config = dict(
    init_std_router=0.00701,
    lr_router=0.000962,
    grad_clip=2.0,
    schedule='wsd',
    steps=2966,
)
Below are experts of layer 4 (counted from 0) of a mixture-of-experts language model. Rows are named router (the router's row for the expert), gate (a neuron's input weights, with its number), up (a neuron's input weights, with its number), down (a neuron's output weights, with its number) and show model dimensions 144-191. Each number is 500 + 50 x the weight over its row's rms, rounded and kept within 0 to 999. Numbers have three digits each.
After each expert's rows: a language model's description of what the expert responds to. This comes from a sample of Wikipedia text that the model never trained on.

# expert 17
router:451492538545519484547467542580489561512443495413560529453543462523384570495613574374464503499505485488557416454522536567532454438487567583480443
gate11:483604580585605555575544523484483564467429429425600439437490569599501633532483456400512467543545506495499550502456513468523487432571505496541463
up11:557537398548554539535498517475506578402436457500558484480528489532584445471513530527526410573506573468500466500544567484519518484517405458584512
down11:511518368516450448481562471456527475536437563522447543462501404561468443490498422498577400488462466513481518574524481491442454509482450520415628
gate12:464551496500541506493456435451457520483578455513562543439482427432530532478643559454455471531532536460566487466443522513464514515553597522473551
up12:480499560509579562513498465566497557414465422434518570435477475545636576541479448615489530495567526506494481461465510487436524528459539474508420
down12:554514395450524457573447537609527473477462472507439437487423371497532549479578486494532511556551432532480438521473469511525508556551486554490494
gate13:484545447510485387481523552431462551511622482440432560486440446513441488437521548499448553421357469498461446444580534492516592457497469475493602
up13:580499470520527428561497391520613513486519490562508407546519464527542554482438514520509423559479487481421479558466399553549468511587476460584528
down13:543482493511561461566461510465514542508570515553485433539499540549521481447464449590494485533485544437449555504414463518524538471380514434583516
gate14:422626456562575543449409513572443501446583492563598453612476519495536454524472541503382492504470412437511537521527538489487505473572457464523571
up14:452541496514526548492476533515448488482411506516582475543452450454464520470445556559457489465484498548495520498518577454447421493474547486569514
down14:511554586481481452572570529549596492483441483564569513532545533463561449542471535491494590485456475483441568461476422449499495435436457546471487
It responds to: Nationality and of. Nationality and adjective endings such as Iraqi, Hungarian, British, American, Jewish, and of after Department or University in institutional names.

# expert 18
router:550434488561462520536464504582580489539495468435487536516514527469456441476491596445493493544469544563431587576504530512538493463472438561492464
gate11:457445535506490467475420470629427478504557498490535524514550528511538579527497509497481460528483492449422538543522530452458533533504547575447552
up11:541501532448457518508505495348574445502508570465492430558381463471468399450507408520533509457565496544532413508496434643503394504502485441485515
down11:474510535503542421471441495597489509466508373555436508526521522485496639508529417405473438494444409464433497545426511523473552461677508474449447
gate12:523577455540489336525541538471557475539564621519580399508521483535552606434439557468500561388505485446576448451506486455530541510444504569448449
up12:509514569431417502518472459479539466497535537559491532504536541484510470553610509446466449501516426542394543500486457504520550463394436498546437
down12:554451551572565526519454513487499523484555502367544588595520514461417566441498556454521501514435495569535558567497445541555543382534449541515564
gate13:534523600497559499652462541479516431486488483471543463461476559508474530529504514496501505603534456524457416525491523513477489444539460537514566
up13:455473392471596405559531614537616423490566510501470451432489477565513494534478534443534471562528468511498514519517504536502572489499491546554538
down13:518515515529546562437512455517577489427472530447551521657557558481556533443521594480413521473500537488550531545546526545503521551457538395546443
gate14:487528476491536527494502492545491420445486483472618542557471422549432479472545529516486548531546541487457622532486497440545541543473581473567453
up14:525510488489396454536508541494459505495502604562451490426529557427533469489393454463540474527527508480605472561491562514451434456561426566440461
down14:574471474534530449486389408584506475471521484383496566515422375578552448465494493567378536414505462568461437515543451407552541561488506497597479
It responds to: Place and time prepositions. Prepositions opening a phrase after a verb or noun, naming a place, date or group, such as in Maryland, in 2001, from, for.

# expert 24
router:422508497459472454521584509547559453505490469473532367478479450446529451497426558516567462480533475496570472526540556496527521432490573490486528
gate0:485566502453492449532513485436553486485499505532537492511600451570446376507539527500440520612560493415515475492510509494539496489499533546534499
up0:564561571361574494529477491477491472426471513525570479456544556570478537490543480487427491496547460546499557533597547538504485535503491592521537
down0:491442553396536628450454546543445502469543468579578492496502546487566487434441379546499538433447555609500520474516474573533470507437485441492486
gate1:516592494611482529435508588468519550427506548560516478455536547479491487509571456440451581540437468557487402549482464543541531540633479540611518
up1:542482511552499549537512606523550513449546528508504484438487454561503550459544556457492569486508516505545459447522519567546470428492523555487549
down1:459455412491450497463466453586458457498469463598536460477510458565572547521531513532566507491589565466541406512546507456468526485464481493502567
gate2:536588587406521510399491393478539483552499513594413441458536545448443481463441500538462382534500502504511482468497495554473512505507546542498468
up2:482443523471566513460463512508487552480542451397543572531573442458569571465545521538470509499525564418444495521507532558487462494509612491515505
down2:552505498518489481500509468467522474441482450474553554413587563434564472451609520556385468465387497476451395479490460536364454553498545532530538
gate3:485513473495460508533444396423457458404472563447524518415452484527531474518522515499485400521478449476460549454479542382526466539492469431559451
up3:546463589475497498522506397469531517541555358518439569543525471433535467531517519537409491439564536568524559465586459549517509429431428469518523
down3:523489496498598567496456554542461490356451464499371463502427534639460539456539391503432481490490471578510539525487423460496518546501449586566551
It responds to: Determiners before nouns. Articles and possessive determiners (the, a, an, his, its, their) after prepositions or verbs, starting a noun phrase.

# expert 19
router:549534518490515473564466435401558462496473504494516493442471513486486447565543436485482551510485513503490491481383503396501364535490475568446550
gate0:462460479445538531524533371497501611559524498490460440543495424589463556518549569525442557481465535536478592418439470477434439474561436568510433
up0:445456514466479519455419499602582498463464484555524517449554514431501512419581434510632436467624518476426374504514482502509511406493576464578456
down0:474450476486469483539466436458451446561525493555469516463474512515513435496522411537450529441485527513457481538395534431622543414570504550495491
gate1:484423562516536522495597543419495580512403481589510417544491553484532442482546416450523419493504584426486564503507439515487464539494550477513429
up1:414494505521486535449510549575639505593573451478573536485389544550524587477476484608481522494493495463491490522528520517494468434446407435467519
down1:417512514444485447565542500412450517533471482515535567527501534459475526463402545480500543503524576516539507504532546529523442474558494493416446
gate2:555515551488531545535468615455511511554461472563477544389447528542433500553440429497506546498438480576477456502530525430671324504475460465536544
up2:503511499481492489596586413498506458512552476436498428477550482577462569447530512515544486521492510466505447495503515650485511481506422408555444
down2:375482580457439498538543492527549623563471535452628521499441511571567527411505518498556528524490532596566488461561499564491466523416519385508443
gate3:552508537538547421415452518493485504510478408503440536498585523527606555416452563476504534422492474478631586525483460535554418504413527481516424
up3:482448485465363457488454525461521489581465492505424513468500478430362552562412583513436510449510545413466532469548432556554465433550528485556504
down3:486482456578553501544431472492509505500499488502518513513557422479479575553495489540373484499543511440552484487455546529532500527477466522502485
It responds to: Infobox field names, copulas. Field labels in infoboxes and headings, such as Location, Total, Coordinates, (age, plus the verbs is and was.

# expert 28
router:597392491594535445434563558555550421533550463534530451503488478485510559465451349593522453542442542505492528573485388486458544531496502458494447
gate11:483417484421546498565461532517459451514484566566537476501486482477550573550520642539501495524464554397577525499430496453411496501564483472499391
up11:473529615516423468551484449438446467492509551499543476547508502489508552525477478458558545479487436416622495581511487337432462465498410580513507
down11:517524568477550519484529495580557494540527468530472496448561457375477560453550441521483531442496439495576473572549520512514556544470540556397490
gate12:449454494557627509527526491460486524572569447495479514490481521595561575415402479556516578467496470573485574516559400433539472582503531496484361
up12:525374514524604513506578484486508481506527431485543501553505539501521509424474445455546497525518577466461476416481552442448389465517543494492399
down12:572557486541516451527478444425449481494463507480527502433410472535423435520549477514512443555447499505500549520493567473594513399454506515533498
gate13:502417475642424490493453636495522582420525479550478545431455442512472547569465448436501597574455467448595467504446508628504478506443498579474550
up13:531479615425506438460523402481416485509516532453464517469430552477473510447497545554521509466446459502515533497472453554519493583576520513459531
down13:482481519478512529530481510596377532455436558469582536535516463409544499494539438451486500532544488509579463552489610467530507368486505496552449
gate14:551478485625472538461472495546573482464501473508469497453504513462538436487490527477597506480476470566592531491471521475462540435459392513483423
up14:502489551455539455507589550416435475491531571485435540609573542474466432507449519507377485514536486529481579488510495533524479546546582453515509
down14:502536532585533457503464489489635496428469406624499489431519523470561513492570515565600511494485482477547486472594621507479508384543461591457480
It responds to: Closing quotes, periods. Closing quotation marks and sentence-final periods, especially after song, album, and book titles, and abbreviated genus names like "E." in taxonomy.

# expert 21
router:477454541554545549501519466460486468537571551484463559530464398531426422420462553437536438622458501503414524534545468537431513550562516446497469
gate0:435472452476559588441578445475547529456532577441512497545537526550545455539547493514630452467494476487491496431505464482503521533450516493485442
up0:500471574500511452569478515512532497565429563555518536506530442545519570548529424538406495537542411549522535574550445557521523537559500475549544
down0:501456578521505392462559482470448514465569534463430464533420398408368539444595575444553517565399482439533522497496453444487462530570437562351470
gate1:441485539503554429482499428474492570554486486567459442508628490505524540500516462508450409537466497487483529484526504534493500401476460448455625
up1:493576485550528526541457569431445524441536569481531537513449542436393504516485461588577563529520537512491514479532592523606527558561511528548476
down1:494544586585469487461473525496413571554488466436516504520558436471514500435495566427465470525464522410531456570575469510426467507521610414526421
gate2:531462530491463520522454449470456499482515499565472542448535453407389491529557468454419505467540588494404478534513463435546479459592497569511599
up2:538417571482512393503554534456589477504542534549474464524576495481494518519492512561535348552483517458521557446611444571572554490471452547451507
down2:498527475576468494469407379492560455447580504537482540514467489545515447486517439537467574460606570564427514558471522541512469540514461552484573
gate3:528524518543570584546435486489614440612492584453440528446500520585541423537473514519489474519473540496475557480379485490541412468484563518539497
up3:508482577484462417413509481532452522543500486463484471520460492458440570472518444394479415426493563522426502460522477519477498459506470385416523
down3:536501526429558492490533516472554526574476471518494464478531586530449503473524432429545552471548498585527441437440507605469489484519530629491526
It responds to: Digits in numbers. Digit pieces inside long numbers such as coordinates, ISBNs, percentages and year ranges, for example 000 in 38.21373000, –2, .0.

# expert 13
router:484510443501554469483485568514466535464427496429554407549485448487426460410411512532498538493526576546514495490437512542509465476529649464469569
gate0:416535501430566532481579526473560481461540451583489485545421609535576540572494455485570446450467466458404588492442479500524528529566467484528511
up0:491584549462634457470506497551477589440517441539459491526486508460557491432460483504399382547458471508449499478402447423470523527510432545496481
down0:517514471418448531465507500541490546508508445492484516501526410607495478539493446416478511542512578498521562543521477477539542470529509449479517
gate1:500376467559495379489486457461485538419581549498468341476398534573508503496572412487511460475453549482481539457466532441528486447491571606472474
up1:593525419483507406569481488441501521447563558510452423449495504623534402537475480489505462456490547513445496480460534438531461517433637602455441
down1:447475475417460602456536400452466502430493446409405413524507532539404480540460530485544427479462518530539631424483446527537486442472532516484489
gate2:514503508531499416589457478487572486486419522496581559450541421480550595547468494530520560505589471517481402463535584510529498522517540423512466
up2:565527573466581589407568524534504495425513396531433494617516506451491587493551528481560470428492500446478434501494466493505420511482506576590566
down2:479465597515560554524490601468492479461503500481486468432442528561472545534480487487448559508304390514603516507462440542527534523522505487498396
gate3:497575500486425495443467589560451512499444478532429647495467438534421380500513503458484475480583519611498462480534475469512533507525539498463455
up3:461559471468417500542542484516541464592513485551496407500448534414645504523510488502558480504437552507480505516484565486442488459485527494464550
down3:515494484511505540555523503506500419507489516542557472554482451451512469454457515492478560462499572436595534494508490488564481547354549491553515
It responds to: Sports competitions. Competition words and the in sports text, such as League in Super League, Cup, Championship, football, Pirates.

# expert 36
router:520478475452494395508499594499461571467516509510504576524530393520445435503470494518433458505554493512554482592433504516583572418450447497513505
gate11:526419384494414427530554560527517513429504439486555449442511500579501507467475456569497537473527414557457496632558383443544521498513500572557452
up11:499516538460585498457537623558558547466519602490489463420518506538441483519534541485551576559518481463525523576464480472473486478472479508493502
down11:523435545394570468342384653527486554513517544579495488522490520552520532483534537617476474524498481468519553569500470573413480456566398577547498
gate12:499533593498445435528502531434479473393514476524513568449420370532549523458462498492405501567506492512468535575521497540578527487557436448565495
up12:517485547475516480478463489519466505438523456434591530535402531492527471474470493515369494496591599497445477522553531475569518541516464463511548
down12:511461516512512640476478490537500532526508451419464422465504452526548593546540456440479628458419438473519586525487474504448483490540496538475568
gate13:477506475519413467500519525473488519469518472486448446472460470572408543507476529590603518449428570502516537425460493496558472481556429481595518
up13:463496504579461565454520465544546433486535499530504510477422516573462435487437511549447437544478541525531562486426479494497558479450594456473437
down13:494512404530429503468501505572525440538526504488517554488425405531519455543443466539511539466411531446575455495492488521526472518420531546528476
gate14:533551419476415585564529508448472524410510497600420461496444488508471522460442462460495519508504542460461493480485407570512497523531537502514506
up14:441473499509537511438486506501465584589377449442520445471456559546438459524531518558522536465491592531496494448553627554478425464545455487472524
down14:533472498496494484546483456556445511489508425489511547474440528456547505565532495505600438484592493590469567359516449462523568475470573489456551
It responds to: Romance-language names. Pieces of Spanish, French, and Portuguese names and places, including accented letters (é, í, ñ) and prefixes like San, Mar, de, Mon.

# expert 16
router:498494484428631526560457557447446531554511498430518507387515521547411436485450547413551508455480554485424483463471546459546414486637462556460433
gate11:591471578501488455440583560482525570512533436548487474472494528495475461475481478518470542547497483545609522512420546620488525438491436516499470
up11:507519469443474477430529439435501450611599581557449406477541479519439485494517521467515460524511435490395505418562522409450507499520575470419468
down11:564493484513588546552420480436538506538533535536532435574427556464467485471453383544472532504543560458485452475533477502519411370460473594519481
gate12:481593562463485523535504505450490525497456584481468560485416524531430511445491543448478613539466479493483540518429485475579506541464502499452471
up12:460491483471337532452476465600447468488455457531549453452505472501541575501419538515432576450510436555546436430546488498390439475487446522498474
down12:470475470536388479527512489498574538473468421442468533560439519534512502540422505522481478520471495519453484508489483488455445486526425532425531
gate13:539561536513572558558495422470378472414481557414481502433527522504463454527521455485478461479461464453571465555443488519419556460440480538537501
up13:420489420544480503539513560530487467494583461507430520523498494558437502477542477578525506541608529507481580501510538503541514600537549453519555
down13:511505548497478588457524584468466516541507556534542506495514513485423536496389536536467493434575596496530505503576388567555441482451518644447476
gate14:465381580453474486515474474466525455568464631510463488437524508531542489424496521535513638540429525610531402454636507566420449519432441557461555
up14:615497366493466460446557522461442532479506472612465550446545534456477610467545521518519515510486489439581538561499554531577624462536537488465451
down14:511459492479589547570435511524488423542462490394470397544411509471479576581547462535513522516475535516577506426545324510537444458493478548497510
It responds to: Infobox and statistic fragments. Symbols and units inside infoboxes and data tables: coordinates (°N, ″W), "/sq mi" density, percent signs, colons after labels, vote-table numbers.